Below are experts of layer 2 (counted from 0) of a mixture-of-experts language model. Rows are named router (the router's row for the expert), up (a neuron's input weights, with its number), down (a neuron's output weights, with its number) and show model dimensions 0-191. Each number is 50 + 15 x the weight over its row's rms, rounded and kept within 0 to 99.
After each expert's rows: a language model's description of what the expert responds to. This comes from a sample of Wikipedia text that the model never trained on.

# expert 26
router:61 03 42 57 40 73 41 57 44 41 35 28 69 74 63 51 43 36 39 38 60 43 50 37 69 62 18 20 24 47 37 55 60 41 45 46 57 51 56 56 81 36 31 48 63 57 84 61 29 40 33 58 63 64 59 64 25 51 25 61 59 23 54 33 60 41 51 41 69 56 44 41 34 38 63 56 54 56 35 36 51 46 37 58 52 33 49 59 42 62 36 41 44 38 51 43 21 62 57 46 34 38 53 52 27 86 55 67 48 25 42 25 54 46 49 71 57 21 64 65 33 51 38 64 80 56 41 40 65 65 59 41 64 50 60 69 33 58 67 54 54 78 51 70 61 45 48 17 25 46 48 34 72 33 36 36 43 39 46 36 50 43 56 64 32 46 28 53 66 46 40 29 51 18 49 52 50 42 42 41 35 45 47 70 47 74 32 74 50 19 09 42
up1:71 56 63 30 29 54 64 53 56 69 62 30 66 46 66 71 56 43 31 47 70 47 53 50 68 43 43 37 48 70 57 46 56 59 51 83 25 28 64 74 48 34 45 40 49 48 41 58 53 71 41 49 65 30 58 38 62 72 71 70 63 53 89 54 44 56 66 28 38 35 60 45 59 62 71 54 36 40 44 61 49 60 15 68 32 52 49 66 77 34 51 48 46 49 35 59 71 47 42 22 47 46 34 13 18 59 62 54 47 36 58 63 65 60 51 38 34 63 39 80 34 29 68 56 44 30 51 44 31 44 60 55 60 41 34 41 48 25 29 19 44 60 57 48 49 71 57 45 84 59 55 28 57 64 37 24 69 61 45 47 65 15 63 51 43 45 21 47 58 29 32 34 33 53 29 18 58 48 41 66 46 48 55 46 56 50 62 24 19 34 58 64
down1:44 42 45 59 56 28 18 66 54 44 47 31 54 52 19 42 63 63 07 69 51 64 40 68 38 17 45 45 35 40 29 43 45 40 43 35 34 57 64 56 70 52 67 59 37 55 35 38 40 63 34 27 29 72 33 63 63 35 46 35 73 34 39 85 43 40 52 43 41 34 23 58 72 62 48 30 54 72 77 36 45 49 41 38 39 48 48 35 49 45 59 46 41 52 43 56 34 42 24 78 28 64 44 67 47 65 69 59 60 61 29 49 33 45 19 61 42 57 55 40 63 31 35 48 44 33 43 63 43 62 48 39 60 73 76 20 44 80 66 54 66 45 59 57 40 49 35 33 41 55 46 61 32 19 35 61 00 34 45 54 78 60 51 55 50 83 51 56 57 53 67 69 36 59 41 62 64 50 70 52 57 57 69 75 63 62 54 49 48 34 37 56
What it handles: Sentence-final periods. Periods ending sentences, and decimal points and periods after numbers in tables, web addresses and chess moves (34.3, 104.).

# expert 29
router:87 44 38 37 36 35 58 39 62 54 28 44 43 38 56 47 36 49 82 51 70 43 69 47 55 55 49 42 74 78 73 36 38 31 41 26 61 77 36 64 81 45 71 34 72 45 54 65 19 47 55 45 43 63 61 39 31 46 53 49 29 59 55 57 45 35 20 63 43 64 64 41 36 60 71 45 50 42 50 39 49 62 30 72 44 53 46 46 43 09 45 37 38 56 51 39 33 53 76 27 45 53 63 33 54 38 58 13 56 62 40 43 42 43 70 54 48 52 36 36 33 65 48 59 66 72 56 60 52 45 61 39 46 54 36 59 65 38 60 30 70 71 77 47 68 75 43 69 24 38 54 42 47 05 23 25 61 37 28 26 25 63 46 39 38 47 36 52 58 69 51 80 41 31 62 47 34 63 57 44 74 43 43 50 59 50 37 62 57 24 50 69
up0:41 33 37 78 30 59 38 63 51 81 65 36 27 49 82 39 21 61 50 66 74 50 53 72 57 51 82 40 54 56 63 61 59 32 39 30 71 61 64 62 63 61 52 65 53 53 43 52 25 57 46 47 64 50 46 37 55 48 46 25 41 49 18 37 65 44 53 56 65 41 47 47 52 52 50 41 57 53 46 59 68 42 55 54 55 57 41 75 46 56 36 44 68 60 33 65 50 63 54 59 49 99 54 48 39 47 58 32 29 76 45 53 39 53 44 32 41 55 28 54 66 46 48 60 69 20 50 41 86 62 57 74 55 41 48 53 51 29 56 59 43 64 40 69 33 64 56 82 18 36 48 41 59 41 36 27 64 49 53 34 25 59 63 49 38 43 74 57 33 41 55 51 70 56 48 52 54 40 28 75 61 63 00 20 49 44 60 59 58 50 95 60
down0:20 78 44 52 63 27 48 58 34 52 59 54 40 43 25 55 30 35 67 78 60 11 59 52 52 81 49 40 92 61 61 55 40 37 61 75 77 07 51 21 52 67 43 60 32 56 34 60 56 67 42 28 40 41 39 48 63 66 62 62 51 73 44 39 67 52 42 71 33 37 66 33 60 47 33 35 49 50 40 56 46 48 55 55 48 55 64 65 61 53 38 25 52 36 50 46 53 60 46 41 73 56 28 46 52 37 68 46 63 58 44 51 67 57 63 64 77 79 52 43 57 28 79 40 56 16 59 47 35 45 48 44 65 66 54 52 55 19 54 42 24 35 68 67 25 33 55 83 74 26 75 58 48 46 54 54 59 43 37 37 53 55 49 46 30 50 66 65 25 52 48 61 61 62 54 44 58 24 63 54 45 54 59 35 62 25 47 51 74 76 52 72
What it handles: Subject pronouns. Personal pronouns and reflexives, mostly sentence subjects after a period or comma, such as he, it, they, himself, plus following verbs like had, took.

# expert 0
router:41 63 81 34 28 44 62 56 42 61 15 36 44 38 57 25 55 49 56 49 36 47 35 41 58 57 37 50 51 54 46 39 58 23 47 44 64 43 70 53 52 27 58 59 61 44 71 88 52 76 57 42 75 58 67 29 33 49 31 37 64 51 32 60 80 44 25 39 47 51 51 32 51 50 70 36 76 40 69 60 47 79 35 56 35 67 31 44 64 50 31 43 24 40 82 57 63 29 66 38 35 52 28 17 57 43 60 28 38 57 41 19 36 48 45 23 54 59 42 49 23 62 52 06 33 57 42 33 83 54 49 62 64 57 86 37 51 76 65 68 48 50 35 59 36 53 56 50 44 35 54 43 52 62 42 52 66 43 53 38 32 25 70 44 41 54 50 61 16 37 47 62 38 27 22 43 55 49 62 48 61 52 55 32 45 59 57 63 61 28 50 62
up3:46 45 62 43 32 49 67 44 79 66 19 43 40 25 52 32 45 37 77 59 65 61 40 52 63 48 36 52 35 58 37 37 54 32 35 52 47 25 50 39 52 34 59 28 54 66 80 67 48 67 37 45 49 47 60 26 57 62 31 35 53 42 40 50 76 49 63 19 22 08 32 26 41 36 36 61 75 63 67 45 58 26 31 47 58 31 21 56 42 10 56 62 41 68 50 85 19 57 58 54 41 59 59 32 37 55 21 74 35 47 57 51 47 57 41 63 72 56 32 28 47 53 71 66 49 60 35 58 43 66 80 34 36 41 64 46 49 32 68 47 43 68 39 66 33 62 34 46 49 44 77 38 28 49 44 41 46 40 56 22 34 69 34 45 58 44 45 44 46 49 34 55 71 27 61 37 47 38 53 65 79 57 65 32 63 50 45 51 45 47 78 60
down3:48 58 24 26 44 72 44 22 60 62 54 72 85 32 25 66 78 38 39 61 51 61 53 48 36 43 42 59 62 53 45 47 25 62 37 36 70 42 66 52 44 39 52 63 49 48 56 62 36 21 55 70 78 61 59 29 55 52 47 40 32 50 34 54 31 52 29 46 38 35 44 27 41 79 49 63 37 35 55 34 59 56 41 56 58 20 24 48 42 40 61 37 53 00 50 34 44 55 72 49 58 76 58 53 53 59 42 63 48 23 60 52 51 60 64 22 68 16 36 43 34 44 51 51 47 44 33 62 44 36 47 60 75 48 86 38 49 16 48 74 41 44 68 58 44 55 47 49 31 45 55 47 37 25 68 66 43 64 57 26 40 52 73 39 86 48 73 55 30 51 51 44 26 29 61 67 56 33 31 32 55 42 29 37 61 60 70 60 55 58 36 54
What it handles: Month names in dates. Month names inside running-prose dates, mostly after a day number or "in", e.g. "11 September 2008", "in November 2018"; also "year", "War".

# expert 3
router:90 57 34 46 44 41 68 58 47 77 37 39 56 61 65 31 47 72 67 39 57 63 60 73 48 50 49 39 67 71 62 41 45 48 44 51 38 78 45 72 31 55 53 49 70 29 53 41 26 29 53 63 47 67 65 30 37 61 59 59 47 72 27 64 52 48 35 57 47 44 39 45 47 55 54 19 58 41 64 52 43 74 38 13 45 50 44 65 32 57 72 43 43 49 28 20 48 20 46 44 48 55 47 15 46 32 62 37 51 53 23 42 46 49 74 61 47 46 52 47 47 64 55 35 65 66 38 28 48 55 54 46 25 51 38 66 66 71 70 55 42 56 56 42 39 58 55 51 44 38 18 34 40 27 33 45 70 62 24 58 48 53 18 07 42 75 33 54 59 55 41 75 26 18 47 35 48 40 51 38 49 64 41 49 37 53 15 45 58 11 51 74
up1:66 53 46 43 23 70 42 04 41 36 28 46 71 57 38 51 51 68 80 57 67 51 81 30 57 37 59 24 87 55 49 36 43 53 29 52 71 68 31 37 65 50 44 35 27 39 52 57 56 49 42 68 74 58 72 21 34 50 51 33 31 61 60 53 47 63 52 52 46 47 55 55 48 56 45 47 94 60 43 57 62 32 38 30 41 60 24 55 50 56 65 56 36 40 65 57 83 09 39 47 46 63 26 22 70 51 09 56 84 47 44 55 32 53 54 71 52 65 36 44 59 35 55 42 50 43 63 42 51 46 84 58 38 50 90 48 63 47 59 64 58 82 49 64 60 58 44 46 55 55 67 41 39 53 34 64 68 41 75 49 48 48 39 51 62 45 61 48 44 44 54 49 28 63 44 64 66 57 48 51 64 42 37 50 56 51 71 48 50 29 58 81
down1:51 37 66 51 31 45 60 52 44 52 55 29 27 66 61 48 59 30 48 75 56 15 32 38 43 27 39 85 50 47 42 64 61 37 51 77 41 45 65 40 54 45 24 51 68 56 45 56 67 73 61 63 39 36 51 52 40 46 60 51 43 44 54 75 41 69 71 26 30 49 25 44 48 26 62 47 44 48 45 49 44 58 55 40 61 37 42 14 51 71 42 76 56 44 20 70 15 34 52 45 79 69 53 42 28 33 45 66 55 51 36 77 48 76 35 55 44 34 40 41 52 41 36 29 38 51 64 70 34 55 59 30 33 47 48 71 46 67 60 50 44 54 33 46 49 63 21 69 46 51 72 67 52 64 45 54 67 54 68 51 54 44 61 54 61 27 44 48 59 17 20 61 67 46 66 31 67 65 51 29 26 89 59 68 57 48 42 95 56 59 33 44
What it handles: Subject pronouns. Pronouns starting a clause, mostly sentence subjects like he, she, it, they, there, you, before verbs such as was or had.

# expert 54
router:54 53 58 76 38 60 45 51 65 54 39 32 42 48 81 14 59 37 61 41 45 40 65 50 64 86 27 45 36 59 60 63 54 49 73 46 54 58 59 49 66 67 32 50 26 78 42 85 11 44 51 30 52 80 50 55 47 64 59 59 52 59 29 53 59 60 42 50 30 52 54 46 35 48 55 61 62 41 40 58 52 53 75 65 58 58 25 35 50 15 62 55 26 58 71 52 23 35 74 43 55 65 31 39 42 45 46 10 91 62 24 44 68 17 51 37 66 56 49 55 59 37 50 68 54 36 81 35 47 42 29 39 62 81 58 43 19 54 44 55 32 64 76 32 29 53 59 51 28 31 43 55 37 44 64 37 59 61 32 40 67 44 63 58 58 66 63 52 59 32 53 52 45 38 44 64 48 53 41 59 30 53 39 41 55 49 34 68 66 47 38 79
up0:72 63 48 50 42 60 39 78 60 54 19 50 07 45 86 37 55 33 62 50 71 52 42 54 27 51 49 54 79 55 31 52 52 49 30 47 43 42 42 24 43 62 59 25 59 60 45 54 62 70 64 47 41 43 53 53 49 79 25 64 25 63 52 62 67 50 71 52 60 74 55 41 55 69 61 58 31 21 43 44 46 36 53 88 44 51 73 36 54 76 44 71 59 51 60 63 31 33 42 21 46 27 50 51 81 58 52 43 48 46 28 80 45 48 39 36 45 49 84 51 59 53 82 43 58 34 29 51 56 58 47 44 61 55 47 54 35 34 56 57 42 47 54 61 49 65 37 63 42 28 45 32 75 44 34 25 55 43 68 50 57 50 51 42 45 57 65 88 37 46 73 68 54 19 51 22 56 41 63 51 41 37 18 57 41 48 59 48 52 05 57 47
down0:27 68 36 46 49 08 35 45 32 58 64 70 71 54 42 57 48 73 48 23 38 57 58 47 58 65 40 52 74 41 70 59 62 43 65 61 35 64 70 35 41 63 66 35 34 51 28 62 54 74 50 55 18 71 34 43 45 63 38 44 44 62 15 37 53 40 45 34 39 68 44 40 46 66 44 45 61 39 61 47 40 33 53 50 47 60 86 49 48 58 61 48 60 55 63 49 36 16 57 57 58 70 50 54 57 39 48 32 16 75 48 53 47 49 76 45 52 76 54 58 24 19 46 79 63 27 71 51 36 39 52 56 50 67 28 45 62 56 57 51 36 42 28 49 67 18 50 37 46 37 56 47 64 47 57 25 25 43 64 37 76 44 79 51 58 49 39 71 54 32 52 50 76 48 70 55 71 43 66 53 71 13 75 65 42 74 43 75 59 63 67 46
What it handles: Main verbs and adverbs. Past participles, main verbs and manner adverbs after was/is/and, e.g. began, remained, established, published, widely, mostly, primarily; also "to".